config.toml
d_model = 128
experts_per_token = 1
init_std_router = 0.0279
vocab_size = 16384
grad_clip = 0.5
train_tokens = 396200000
Below are experts of layer 6 (counted from 0) of a mixture-of-experts language model. Rows are named router (the router's row for the expert), up (a neuron's input weights, with its number) and show model dimensions 0-127. Each number is 500 + 40 x the weight over its row's rms, rounded and kept within 0 to 999. Numbers have three digits each.
After each expert's rows: a language model's description of what the expert responds to. This comes from a sample of Wikipedia text that the model never trained on.

# expert 37
router:535569465492518454471558507558542514467479455485528563452527456489447525494536547449538522530453465459535477463552558486459478505476533472553477455549492547501547460455547455457501539464562455441536492444531454545547498555528482561458567451626479460465557490501489534491444555476532496489545456488454547551479544449536524524472456482454516575491502450542491508559504448569481521483493
up0:521572469471542493380491484487455491566451512435470498498542536514478557421527567459430535476490529560531470489525522498531525497459534543454518467479454404514494423563500456522551531520535511484551532525556483452486497505447472483551492547587508510500545450506533418540521530516565469534514542555461515543539441498473485554477505530556462451551511424529482517522540526462473509457467
up1:476540544465456478530506518509521574491573507427439498470425526525537499499527526506535483432489427545498471464458478584522505478533465458484472446455471453564425543518590508522494454499540513502529453429466443599514511533508478535497573550508546510512495439543429488445544472498468448516566530451473469529510519550486487531534427485549536522525498560520462504408510521493505551544491
up2:500504503548506505423504475487501526490560469536484433516531519465590464468517484601584520435542501472522500541521584515529491484535496471525480440557487406505540456533508467478427457507575495510599568479537487551452459477542491520546490415489427523495515508503502474461504495502517494553493460452428489388543462481545491506552503530486534467521513460517542456526489562498440503479459
Description: Opening pieces of proper names, often foreign, such as Garc(ía), Deb(bie), Kh-, Wal-, Latv(ia), plus stray digits in tables.

# expert 20
router:523554488488460465471536549536560500469472462561489596464522480461456529524562532423557530555489513483494471462495543494457504560465545471512458422520474518514506470436550454493456514464526444438549448449503431546545480536495469550478540463538461445484536497504436523483511537476607478433534455486430542541480543442541518501443434518488532532509537474549498486529539458561447502462487
up0:507532508448484553477480457524483537451442468428546560515484492535457509527493493433501446484452506522495496457398475463527426455454507514539466474519583441489502462540463524507441557496585579480587571531517540516529477487483515475482518480561461487536524476513468536477516471443469480546507478532548532553448537548457531528433497556509463540487379545459513521444482499473540497508565
up1:493475549525493489512503518511452567457485476500479527442510483476426501441504489439487446420518442542469540462516430522560445417427536562469471528536504475481483467531494487497468508496439504479482434506529630595414562533570476539501466523459514471482563533478530543507521518476459538532526417506569526504491497490511500490473493551521512516518502499490486467530568595471547450461529
up2:519528459538486487512482518477456481444498465547511519500558544517552493504537496505479418542466485579526558549596477525524428538495543481538534419544547493530490524476468477544473524530517493470496473493565483534507556520422498576512449548519459525414482508502532425509549473483448588454437474549520474557525492454536451507484452529526494433536539482473461505593459520518484429559551
Description: Line breaks ending table rows, plus word-initial pieces like rev, sh, st, def, tele, and war terms such as World War II.

# expert 5
router:500526494492459463469561520524526536453504480513524580424557458468486556506520544425566499566468470460494485457529556493477441521473515496528440497533441509508498433459552452460440554450543439452537455458524449547544495566524455543465512456615506461460533482538474483470492568467514504449532448463451536521524528466529517521439467451482504569553543465560527530538530478540474512464487
up12:541503488471561622500499462493544570461502451496490506486480476496517432528532579508493504459536547505501509444526441470436489431572519548471489443468471539473493506563502465521511597565542475435550557460427504406519434462462527465424519554496467542431531530541508452477501476536470506469451529509558514532481486467481521540536502506456538498453544528520444526480542485540514477563503
up13:546500498439461498503505452486497502521441498499480555508497506499454533491566474500464517503509502488544549462428524524501547492487518519493481545499532548488433544432428542472488497528505455530499544447447437555523436468508529458602510595516465462485468479518541450478497437518502441596501459504569503505564503494519569474504489379461567486515523544370518501494473455551476513523488
up14:521482544498424527536507489489537433524508498501573591451470485519510442536514516478489454498482532455519489446528520493444529551519618508463557511470540471476563585554505474514578480465533476548541449543487504459489497554455514495454463549496413517476541500537503525524442569497448516546405530569538475550485557547466444496542493490466495530457554536477495519538493449463502563492553
Description: Final pieces of surnames before a verb in biographies (Stee-le, Gasch-ke), possessive 's, and line breaks or pipes in tables and taxonomy lists.

# expert 18
router:531564472482469472467559530517543516439487452546507568448559467450464557479525541487556499551473453487493473442481524469500483540485557550526429446564452541515523452450541454492491515472565431485537460459540458529545486565511451512474557465516445475419518513555444542482492535505543513471555463447444549518485546443519528507482463447438519564552462486563496490550545481530433505474466
up0:570598519482478459587539490571472547527567588493410443469504519499495580474424487467491547474495486509492485521494452483480450500514403534527525445535493503497525425462509470434559505483476494540475461437525514493469476501517485478442473498496514543484547508504430491491554532531495453500442424457562530452525448522487511530507477483479428465551490414437507513467515459463506551511448
up1:493445503511517547466539504506505612494513479536545500517510501578590493456417584479543478552444489531509468473503451477500484465472528541581521501553493512496558396488433539517498419509507570489552549615467500545494538519521445478437504424458514442488573535451502503472533458556485488536507494527517470514458460465502499487481530553468517528508485485481533482469591503492477552500497
up2:590499503467478537490536462486491459525473524519525563516547497502524472458535470529561489508530469532631512544467486541444519574535478544466440507452515516492468515503483550451507474435470505458512434468489428506462460527428542488513494529410496533585520467533537481494453516514436556497506551485494497542545505554507500550445558518485548455577516451506418526506502497576487450539585
Description: Periods ending sentences before new paragraphs, "The main" opening sentences, and mid-word pieces of common nouns like author, village, father, river.

# expert 39
router:525555491477433467485539536536544494437505482502510579447546483464461546524544552450535513525508491544498470464455578495473485559476530521525451486516471545456475465438533465458503538449565443487547475472509488540537504566539486521468539481522487444486573487510486527469473539510528501456532417454469533523508517445529591500448452448426502565615550512564510516526522456571432502480472
up0:512468607509510507445415513576532491496533430500425469574527478486474556479522544507536527558478487414535570571451509426470490499501499437529491475527468481539485499519522471443434479460496537435513467494565529571465491451465458471513566556559577536556519492523513540503525515481473570544538534505419466462459506475476524452534581507466516458490505451474513492553512475516518492501495
up1:495433493540532515541556555503463506468521529449470533506574500442503494428515436518511572441540514494542473418534518466464476464503523531476537421479512470488503514411488467431479406544541528542483516504530465441523522513505521433502459476502526496488577470505473523524449508505469540529496439556454574455440405534459539554499484536501492400460522491436461569518460462526478511473497
up2:514500507511486480472482441463524447448444498498533481488542495594499483486491471503521476543510630566438542449495571505460510528468511513537528491561432517526514527492585492562493455480574537586485461430511507487457463523423563540466496523499519516442491458511488548489490427505508472463507547478473501524447533460448445497552499555581472486508501589542569512545474571511501468529472
Description: Event nouns like Championships, Olympics, Cup, exhibition, combat and exercise, often closing a noun phrase or section title.

# expert 28
router:523531480502506447470564521521554527446518471527555528422535475437478561558557528441550494539472491462503437430527526464469477568475544478542425500543454511496527457458538484475506530465551433466520484454522459560551515551531435535420562453573470449475549503510464526468490536486535495472535453465480547550477519470533523534436455475458537542471473462562510538531565456555453505481471
up0:504465440531521486562463505559513426537467519447557564487585465501446500489468468512477520519610506538508464480492516460521494469508427480555524544481471520506454433491512477471524471462524501509504511511509558446495523517465523536477616483553487494478480571477525553507479519508500590529575515434461503475560516617509440472487483527455468478511504573482540522575437536461481493546439
up1:434469474466500424483475464523537481483445471519514481422433458443543530493552480520525523551487528434427389516510525479450451523456490487484508501504473490485506518517513460497470541563521595577524559477453505522536495529489524420510434468476501540443422485432426445490562451455528455480455466551497501593490522473495513524556444491460480527513507495457504510496534454469468433507452
up2:534587505500473452545537522495493567582505557491482493523426551532511499501513510478497584523541518432454581483499482505534504476506543517495525484551462499519513501516501425463434421491531593491456506511435530501528513523489530591425509481488471504479483408498446455541442541529449455571549515481505410504559445492502486485481528462503466525457568468566547505563470443515491469495519
Description: Proper-name starts and organisation words after titles or descriptors, such as Society, Council, Bishop, Pl(enković), and chart or population headers.

# expert 8
router:523547460497528457484549557557563511456519479479525527425541449430439523454567564496546502577511484522497447458461580457463511575485530522543458487514453530494525435448538436445481539466578463466508447443495470533560494541579452549453540483569469473488538463508480517503514569491537489481518430468469517541487508449537540503452469509448525525517508483529509533547537433547453528497496
up7:554522613500509487470515573518536416463496486543514533524455495506538509440541490508534456518541524469453566487581475505529548502454489498485557488471532535486521500494536521514522494462461453511440427557589529474484529501489528531473508535470455489494575446438529518509516466582467494506461523549563508503499570496457508505447498511477549557512466436452525480541357525563568518492516
up8:489552512520551447493459551510478475466489551490488531482497563552456439525482510546512455518500531499448509537542457555491542489495539536481490517505482523486529511472539503476380486544554452466565535432411499439493527495470502497571527424534519431510437511517562474467465414482433479470448459434507548527481498479542537459521460444549453484602438513523504528493515454513584518490450
up9:496465505515571513567510455506481434449488488408440535484546439505513542503531540453455491467459476524525514463467529524558463493509498426483506490546452507505548479557417479501504493506485490490514561570511516498560531511522461497557570433425537481474531591470470496515528505448454472543495513499533532485505445546507543462547488510549592549470519446431583476462535490496502541461386
Description: Capital F and lowercase f pieces after pipes, dashes, commas or "of" in tables and lists, e.g. | F, - F, of F.

# expert 62
router:535554466498489458460549540525569496472496517512516580469568488457456540516561543422525503522525470487512480430522523482457516523449533469551466446530456566492503480464539462467488537464548464430557461446540464556547533524482441554452524467526470461459561465516449499512471539475538506467535438435446514548476575443529535527435449500480544538550479461534558469530523484557445538436485
up1:488519513477527449532512551531534492476527510570497528509517520459460553518452503556481494483482532615422484480484498459481452515511493545516417462457565591496497472513506548479435539558456496439548526541508498584537477470506491479522406482450483586498518493495496546512477510520453458525555542432463497500522503484439469536522482511638468536497511544530442503532481491484455417442471
up2:540534584540573571517500464481480441519389514577517552527491473504527476444488456495533513541540474499558530532438535507533519442542500466496502507590506529492464571478508490468509494525517488537447558525499430539526520528471480481519546564517533461447498592490463476509454544567578591470510526582486510508505448471505506503456493472477537534545577436513510479480545499550482431515469
up3:454547612519497450446516532446402506479487408589496528515476511550524530533433490450437521505520458553498499465486478510498470473439556481526446509540523556551574466582527468498480532503476465453527528427489467495541503454441518503467536556510492497464451471483481435492480519555434529474530504522524512570498477495609504526505544413484526480484499473493514521522467571486473466466542
Description: First digits of years after "since" or "in", plus verb stems like oper, caus, separ, dig, div.

# expert 9
router:540569485495518467456540539517557513445467441526523551464567476446463544526551542479550483556456497473524464432440571497443539562486534450547454487519414545474519490457509437439448547452528441473541480475502474547553496549495474548447541462507443455465564470500480580473502530478524477478526446471470519544447544458514542529463480433457515529558484486574504513526543492552466510506462
up1:460509506473531469503549604519526498463530497549502509475561546507468437508515475551514501552462533476523474487500477506505487509477548534556500580469524565475451541574494474524465465508456526499477425529537557460496556517439547597566501484496480502526479480456545469537450503432464515585567532476492455494490476444448515546460471456503462464397461455573439459488481508590537507463532
up2:386461467548518510504421478493495453522480452519504459566534533572518563481525482492454486486526493596459402441529474491474474453507486526509511555521495468476485521430466539536558561481528453449516484540533575537475525553465488482466515507529449498600451443531457496576462556453556473535465501564492483507491464462481574588477493506481515478486502460476545509543503542536467511474460
up3:567546537495478506490487546499473541459511540456466480469492532472481558569565488471513495498478537537473508525490583537468497449465504461541465571541452467508501499458490490551562456550536560597547559515496515466444436551548501508418509496529573528484495518501536503430501465501512555464489507559505493473459441485480476500488500532470553555574385514552527451530476488452489565577429
Description: Periods and line breaks ending sentences, closing "==" of section headers, and "local" or date phrases such as "on October", "After the", often in election articles.

# expert 51
router:543556479482485460454526562535528522465489505498517544451528459440458540495526557489520486560499462499532454442516558480478558557494536529553426480520464534486487483430523488475482532475539454493548456465522445568545489542569475535438542471510465441462571494518489570498479553497519488476563461473465551541468533451557494524461428404465530562469451463546571544541541485534435477456498
up7:520498552514529557570508560470479449507548533467577478457510483465459523537483516548470482522530547460599480518495510489472611510444499554559511484490428545500446429468587558436575548543492516479512415499519456494489468564499535451469534578501543449426506584469472507484518532514445526518495471408468480547538481510488483520490537481504472518509474537506482456471539539465512479541517
up8:486528502539451460497522536547526451491575538676537481488492529451455480534500497477494503444532474482490543496476491493455502441476509503543574456527488506554507524505484609480456499546503453502498531445518488529507467551542499454412495436444579470534465527596542431458561534476522561472533529456527518507471479450480476477502521467414523470523475499496495444539542497551496501507487
up9:490493550476558503468519429481478477501520500466506528477541546514544461495455523479567555493518454538444516575556439420531482516442486515497502511426552549494527455505484513524512513473533500506499456492498496478550495551419522404468521416516449511422447455438457467478499544455530459522457495501557505534504500535531552562500504513630490492598547531521470473558525551510444445525519
Description: Rank and role nouns like lieutenant, captain, Director and Assistant, plus unit-related nouns such as infantry and water, and measurement pieces.

# expert 60
router:515549467489468471445556534519516533476462421551504597432513470447451550488519548489555497546488509496527436469497527479475464536478527443528452454550497534495531444450550449479453515439527429470518476470504455559552512535509476535450556467621501456511568477497468507490455528488538483514534420459459532559494516476513475526453422472457518523528468487531574536544524485535442537441496
up1:495511528443484525543496546562517562577498585496441574517491500497523567502516491466495551523497453502464546519520568524432496476465508531492481540499529567472426519484570469465437511500560485487468512494475465533563458520492492442451535520573495504524397436503498512495548525534477533458518589485439417469540500497500522463460530562516468443508437486524482577487476549528581520471439
up2:478483508478541473482472510549571475506497472527491595528500512493500462503525523427470453511458554468492456541419527502568580473467444576502447472526433458510485520489511476551479501576529522502497408474485451439545498465576514506463563523484557500543467509592532474470445577534553537488455524471498521431449553437473460509473532516500515515478549496482558452521532523534491528586552
up3:459542521494531526465504521460500419493460520461508444496528490440415448554514562450495475476533541507476514509492497527530464455442519457530455432484491500517523528526495521435521491475497437484498571478652534505575437535430541478513472510470537528477431457433538471493525455539536559478478489408462519478467518546478504494509486520560546504518588554505495466439482496497489531504595
Description: Final pieces of personal surnames and names (Magomayev, Tunberg, Dzhanumov), military units like Squadron, Brigade, Group, and sentence-subject He.

# expert 27
router:551527500496432454475554545545512504437479552473542552432537438463489545491548548474531492541486497503476438422499544508454444565487543525527437445536477532494516437466576479484479556440546451478534492468527485530561513556557480535442533443558501479452552481525472479481466550503538497514541438473454537517491580432518518520452427478424506541512519479533509555555526502548446537484498
up7:434549456503476463511443494499495478530538564478489462432508468473544526552465498479560541469516530564420450456530552484487546523504504567499505494469485490553444425478536427502552514454455510451572503561507579451511453506471598491489528506471532546488488566510450483526479558495446506546456434465538500503527566490448554476515531458457464519584497480472485526490458612480491501546510
up8:471566551505476487497513432491530541464498532457536493505513499547487527513476475521445510427536447441491485516589479519533458522443523567518548530475467468520439521413511477539531510601557424500544504507580445526559482475614471542487525448453471513505559518514462536547502470456421512501509485467495432557521508484541494402571519522491563499535529540461541512511539492465512474529476
up9:503564470545487490486471517581526544463421469568483477504567476502516502501508494481520537458558415417514444548486424527416495549441470428500464539521514483518529512569464548506510481511531509476483455473473550474517565517416585542467544553494446505540483525476521470491493514519543516554579488517543518484521434510488435491404470548543445525452545562468500466474475524453485523475477
Description: Middle pieces of given names after an initial letter (R-onnie, L-onnie, Sam-i, Les-a), plus year digits and table separators.